From a checkpoint of a small mixture-of-experts model trained on Wikipedia: 3 picks a token, a sigmoid router.
Below are experts of layer 10 (counted from 0) of a mixture-of-experts language model. Rows are named gate (a neuron's input weights, with its number), up (a neuron's input weights, with its number), down (a neuron's output weights, with its number) and show model dimensions 0-191. Each number is 500 + 40 x the weight over its row's rms, rounded and kept within 0 to 999. Numbers have three digits each.
Before each expert's rows: "mostly gets" lists some tokens that are sent to it at least half of the time. This comes from a sample of Wikipedia text that the model never trained on.

# expert 36
mostly gets: "==\n", ".\n\n", " ==\n", "===\n", "==\n\n", ").\n\n"
gate1:478542476508478501414501458486434515510550490464499540490518436405496515570498500505528517564475510537515484447553415512470512567519514449514543470488548531571579583470534501494510407485487513475454498467458470424522541499413493458539526533511572492599506495517474419436530425568500503474524413539532487475484480501475499524577556497513500551510495523510546498477559505530456508463531529526486527422472496461486482558481439506542481439455572454541521408490473491516520512482572516512565531522439502485476482436485512513516428481484493569502555522500470477593515433474508493492
up1:507480522493513537512521552517492456480526507505484507471504594546478558525471462461497502461470521481521494530483529495519525515542455543536441556512503494493430456517526473502525505515441480485565562465550512476480538497475394487512421433511521565524506471479525529495520566499499417605552508489570522510601519481463497495511546512525505528529510568526472433481496545541540517516476393468466485479535548558550586457473454499513510445485462546438468553536557447519441555519471413481473586500429547465509438481511479503489485510531462487527399490614559534466464503549505507488
down1:513482556513526503463529559482508451496568505488536452496489445496517458586512512582470479471491494539526450478466523482434492458502562532482529497493546542453547528477479535516545479520561472518484477528462447524561464470475430584493430446476497483576452465475510466537519508595494526484514576507471564556474511512527466362445456574464551577453489492498486492513612506447461516465436499460517507522442496565532534536547495540493545432521528492505444480529504505520533474516460503541530448461482477495548545524466527556489539495505476483488453568549531461616510572520466518483
gate2:522495473487555490449526591512551488606388478458464545487500458456452473480517527525507485481590542523469533477491508513536473474522505539442566556465502571505578506481446473489534484597514508515557487477511421487490501510447581511380459485510485467439467515498433535561519493429483551413502445563502536552529484443509475469524495432499445437443478490497471476395531532441489541480503467543538513454472517497457523468483504500539495489491473522514533569488504491468487416439510462511520506517569490529490479479501506486607468556492528507474492498499468529547547475498440520468
up2:508509474446482493505551518546485515483463537483506502501466440447517496466437447515557473508557552472479525514500504469522514440442526472496514524546483505479555499539499545386526492506502500562538512483523379504424474504461581571482460476535470538509462518490500566521477500427537494415526603489474520448541461526464507524490444501542494501426545515510535450521573536494535512544543463508531531489485503501467467568505569544490516462527506535564510542562504556512497377468523484439475541422513436423528510418516604498491500476550566458528452487519463534534530483539455506467
down2:474545467471473395521527518549512502479509497554540489450552470517472486492580543502490497523463457541445486548464533476479435444525553536449535526557500553479538462493469507450516454420479556538440484494548439477410482522536477501540538514460547494521467549468517473429536499543520460438492447518512494461481505503430526518503416495513539533493515577488524517390521483508494566495510538486497566552472503552481498476582529474456581485504546487466497470482461535487563449505577449467487493395451456565478495425536488485468464572505513428498510559519450541467568478485476476564
gate3:554516491487554468507493527484550468475547525448534460462480557507441433440482573417460486425517494466485439537466466462431481524545505509462517423500504521528434540458492485453462510456506459541528510534472499463537490481565501489502476467473503553540508466482458523425474463566416466512521502526451530480523495501534522487447466476465487550381488507563483460521468468486586527478537499534510464469415528447529599532509546438496492502418378506549535492461462499487449460563478533476610509498476540515524479473476448528530502519500429579455525477506444494514506450518478495463
up3:474555511505462464493519466584412523527456497447462509445488488487470452503546470464448493479489497520539472532440474470510462428478537465511521604562472451471532448540490537418492526521531562480451497457558471468542503550487522515504561567516524464521439493566534537441552592537541534517610510459480470515531524550485532481550550414537473503475481512545529472507512524496488446483519508500482467573430463540421499497539436540497513554506493455539473489545432484501509469457500443464546460507499494514564467535530448456429564493484473502497528494585584501507547476432535483434
down3:451458529492515484516564468482461462459490598497527446519490483568471492532472435479511474439552490503467542510477486529560444531446528462444483514490519393509497581492537440467490488499449502441470506472544444504505457549612518448524460526576488489506413503475501534483510529538490541497557442498556544491470456541564566467504567495487481579526449530527478450536570464506441465498524493529507519524563526473536510497509524508457484491453502511567498532521490466539547480485457496499542541559489558577460508527533510490431484534478449483483569506616495504480523535554439543388
gate4:489501521499567435462461533497508486559536507486517505468391496480437525570488509492458542512579463488536467422462441514502530501524503491524545492520436481482435545516528509546496569579523541488580547493472451537540512545438524506477479477491448460546412511518484482514487502526456493439547467445527465523470464528520543487466502581529443480420476473496518515537501496572534529551478583517468462512509449524546447524508445448482526568448466465517490475465482485511502483574527510495624466545445486561497533396471441483483523501489453424558457513465537494555528455473426508475
up4:509456524577456547540441481565464477490522519539551477519434472511528543536468474507449559450509550451469483502504556493512495499491449450509493506547467395504500538546572524507552504511565531480549481487475439529429482469525443437501478514469561532462449454519499495554459510594565406507519520567506511475448495554458503484572428613542538499512524499451512441522501492552504547547511481510525489475523485529610499525517499556555488485512511484502437494529543424513468478514475592519477461482425536493515452454593538464481448511468495528474479507535445499495446535583489494492
down4:442571448472511485527486482534437474427473519513497510443532445506424506462499498494500517573506415469516490520455525587497571422468446437569487500564452513489506463482472581475521494480558514481525554495441499463446529605441518475491487503488534470541552499530484510500555467518478495533519454495483497562512490486469509517467477525556484466515547518554489491434517539493573500532565491509484568527520492471447512523488518572543458387467435490376568534483553483529519495478481514486481577528523447482559479499555458541487523452441510487579565446493507504503529473529544569466
gate5:498534481512538491580479464558540564476565514471490585449476537494421504558499461481498553460506468489493457498548560466442529498431479550460491445495483415415493552595511448399565535446577494510513511519491530553557540503552508460462480484526426470482502481440486474469446489496547567481454439514503501477573571466497484472458481469532479485465491524518498412514476575509527490594478465509463431488443498467521494541525456478568476519500518509481488510518428504536492484573458466439499543509500467511596474527499506511521505491510445496542468401484495480475489498503591500478
up5:526523490499542520483492488453448519607498478509521497455445464477453509463465495479512568438472483491453558538525478500523497480492514481594535558428490596555548436530440451508535536542547568491510432518501460484520473484555594448549596538574520484431534519471425522480460529477472511474611456549510467486530462510543543470469537510513467491523462517395411449486549498429527503444537480452496497460509501500485492458531492509495475503590415492500453479485499503515527471489521481487489448529469505582528488490481478518453456487421507544511514499531464546545443442506479554520
down5:467546499499500548436460532508452534534567476499459449469503504417485447546513577482498483517543458513444484569486490568548522474544516530459496504478478476492583590484484464443522450448496475522507484546531472417406516508524634511524503584509430520492468425484512460537406504489469530586539439530431553469523519512522550423542484486542447487502450478471497507478549571495484491458512562503478423538485461486519525481458521507486496543512546511484493445542494560554484486409519524498500480519481529510505519491467464494536535535545462503488596488420546507519545463478493536547
gate6:550505497534490479526516492459375433509517501450403503476494475499496505449545469490462475510506430504558515504568427450524464554539448472484485473479510576469499508557559508491482456466489485611565503405482468549501511564538484527549486459516496507528467466479501448488525452531500465509485535453446509501531507544618498489505491522499475481564434552559497504458501545545525577456542488469457428533578441511518391472497537490470474516556394540449475524503516406503576478516467441470479470547490495497485515459472484492506515445455463485557453477500522495527493478461486537514
up6:474476571540540510460523483449525426467511539545516575532505537506526486488489465551542506542532515565504536433535406422486476554470526561506541519499494514463532535483494461524462514512483482567520497487500539476507440502488513500558480447513478525498509498458392453487452582459544520428441551556504485456427524483618491507478525521451472444529455510493540439581456472547569464462476459424492509537478411544534499560484508473480488522572558526499525555512505486469449384522489499531543416481511477471553440463475529473528526525418513496548532519491532463479519528530469502484
down6:548501494510482498489505514524410519489568506493508519563561527534490496538477550468523441500465475543463556554523514447475522485473531473468554507543562533442493508504528542443541505471458504462461449470505486522482504472412533502461575524539540540419494500523425560486495516394491512515497467527450511513576557410543520525486561459521552514513484522459432547466491626537484486506481444519512501494536546540514542538430484543458523483513453446571472507494498517490462501464478506503440553556600495462521418528475625455555507475514500503485552462523480442588455499496487482521
gate7:417469496473513439499467559432489457536476525544480505477499481551505503548524521536511495463504497486521530425446490501499534474492474511484517513542480555475460462542464503547522511536476506479495438490521494433524437485531453517419526526490471468453546566552553511474478528508541553459536485584495567511496500538526563516462468483487494507557467488485501492471448573451397567599515533480515497446452525469632506494529471481553570588443480475549576441517447504516520478505480484553540415458479526470501455504493595521511573502576491515512516477417548502537441479482419497499
up7:540533492474424514492521380481491471564490487482549474554533510529466438491523457556495576498412496500523543461527511471510541563503503488601482451484524435555554546465526470548483458496423475590556573520496460507523558478480504448533514470516489532493552458488480507478471521418500499410567417506464481472506488492520445484525500521500483476425495411570493422490485540436484470443505506456444484529536601495464488423461503556497513429549462481524488518469517540520514548564504567517546555495515541549486509494455497500547513516464520552532526455540464523449514493490555481496
down7:457413517538496478511466488494460448545506428490465521486525527467500484494491404425559445432583489503578481435470566458516516534532484501538497497481513555463493485473544421490499532542505477429517470495463550548548520521467516479462521600500456470542521526473518474531493451536507528504472522459542562506526506516472367460452458523463507440476444451456520544563506576534534498478488504527592573481510545508561447579484524526488527519477428552511544460419528456474506541447432497492497521517478523491457532566513447518462543427490504507521525431484489485541457557477465524484
gate8:437481449564520449496527450529526447494557565508534578450485517446513493555525510457469489576451476492483454457513456521482462460466471526531547506523544511521540503493575470499469517523559487488594558443471515514560532572473509461501499477518457548523461492494472485463504609502489534458557490582507528502444522496548537506523494542502500558503424469476552475503554464578490444537527449387504488514500456434543479570504453551504484520531478517532557527580489506573528465492511534491492475593521469468518478564492474456506557484578492539555400474514547477521548472516560474524
up8:540539457521480482523482547571545539494498467609463518491463541509503570423422442457462466516481517492513493529478437498517540492519526545504452488507492498470524476481445537446562523480491518470392474540464577484536489506554552472505437514444510426512532479512479598457463598519562526441509508524506473540564524441436526506510548507538487562458464498471466465556500557550527524525509529540519526606526514517455501479430404468503404492511528516535493517538505468508525505499510480463505514556606514519578559510506490515527484480458477485481544442520561491473497575490567520496
down8:504560457455520475517540496517529475479530569526567466529483499502543506498553421483507537421510531529516490509571501523514471510493513468496517462477523417522461488519539466570476481423401555487497492501551544510457469420557496406455455496491550532475428524489473526518445576515430486510516528439566491428504456569457468508531544444390486496566459463547487491582455441495553438562511470514479527498520518460487485535512545569482520551434457456537518526440493478506564484497484466469485536507477511484483501508576476507532411568515512549543503490496532494479470542491482458402
gate9:428461524485467495500511492434507555569540482484394550463508521464530499501570414443540486533478532552523442486511506480471510523483425503554550556564475505470494496525455517537450551543439540466502441541544564508493508526575541485511594456477554516528573585496543622461495477455511506503489508518528541496456526498519481480457548430466501448479478484491413484509462504571532485529497523430526562453537466450477439521495552528469464533567471518501499533491523484467484467537551512496523480472463488496499477553544521528548450533523446477443507456503480440495505532411564414463
up9:460551512441530511481411560495507541534459513520491532506465579477496483482478490500591552488378595485526423520496515506501455480504504513558442573505505514538500487538443481501498548508490506493437424526536551445449437505498599516510562501477554493548512505484509531514468491449506492515531513570568502521466536486425494491530527503513453504495478528426459575510482429481506552532466475444520520400508451420467548445507493539484479468471494510490509564475571496559465558445486499497429512537468479518457572495501465508587461527445492486498547498518539510417557487416507492498
down9:544464503498513480519535557570433486490539522477490529535523508486481432541511501450493566518486541540561480439512473514479551497474544424494468457470447486563417521479531503547545509534557519479511538439428512538491520559482477539549576501585499564468459497519493520508540456501500494529462529452522456539514471567431494465496459510554464525477494535480501522482539591486531511432530524543463542546483578434492477463509553473519530479507513519417538538477573497448475498499462520542504439522457496553516514446469471579486504363508433483522526394489472558467445414494549485493
gate10:454509517487471469415462518503517463541550512486442512495517471503476535591485576513500555531534481508507479455470510572460493514530504383469461474519516527473533551481482466477476501508514502546517507487480529466519549462491504535471523458491481435495476483508467500466561456435350483449549457464526461474505532499448467449561480551493416488435472498451533480480506544559422498484510458531476481534587493508517423566474450476478562528446510496539536450488488507429530480459559499502484430513555468513553408577462435522505509458516487544512504472523541477480541392409502510532
up10:500486540492489473534461504476481475515457501540505478504472404469448541524512488494526496557536467529470448436518397469470526435485445501539464525528509447512434478446471449522477555530511517511509431454513538453558448484525428521450511519437528448452483554494570530510585462503432453501497483441585480454417535466438466474547443464518406506503479498493477498492545519505504555512507467576494484502543514527509466552485420412452568503455513484476625537570473466504514524505525423507407540453517546529477469486497491506460505497462514519457545512513485508531568438487524484443
down10:491509446520429516464477557484478499484476451455500496491502535454419497479461545514498545495424462558485530520549558456498496455487547533484473496525432543523545565454524500473522521438464448515505513450578504468495501579440478499543486515518506527506497407488459509533539494520555468488517487534527489526455588553506532481477459501538475494525494449594563503554499436418532477456512505444524491543473488505507541491535571397510569546511535547485438486578403531495503519461513570520418516435506447473530463471532536422433524499536419513479479552499471489430497504494451417496
gate11:532472552526511513531469513479489492525516473556451549539501523485490481486565525554383538564460544513513402516477429511489423475542532472430569456497514535519483481435573432550541568503534576428531460545490512498527484512540572489506542501537492532540469509462491559500454528498422516454444511521491523491447557510442466514510534540493508521500467570511474493499472489508496515628550422495525532434424522496560529506439474427438513525431468510549484487448532494501527505546512521505482472485565518510468421444491495489582554511519509571462533520443517543555493525506457478488
up11:440491486505505504490509437494462531509517549523517518457473506443463445471576473542456536453474482495463501425451466573487511470440481530477525495522550456466554466576453483504399510494475478442533537528511501471448540494503569477485419525438489518461444485536463526501508532405501497523595481517536519589526448505555483521431423497494476523531560523451533576491564509532465536467513391459529482477446545552508488497558501509535503556483517447509499540507503552521452466470460559478492515505466561536498405479535524504539514585493482440434402546493529479512543437503465495503
down11:490500580460450496472515542531504545521470453562545453530503483489456408539537557531522532418439460545530461528499449482511453430481454525450470455573524521436523577526483504532447479491586461580543442507469427476442490486493464475594486531474441489592495518461486485545463509498530533513509507448467525578434459511460486505479503509515454509538495510462539481546593495483536509535460492461480475549477540511496560441441532588483471461509536487478482482491464438516559576481543474504496523533534490494524489496451510542472504396493543530487451519545568521553561560505479551490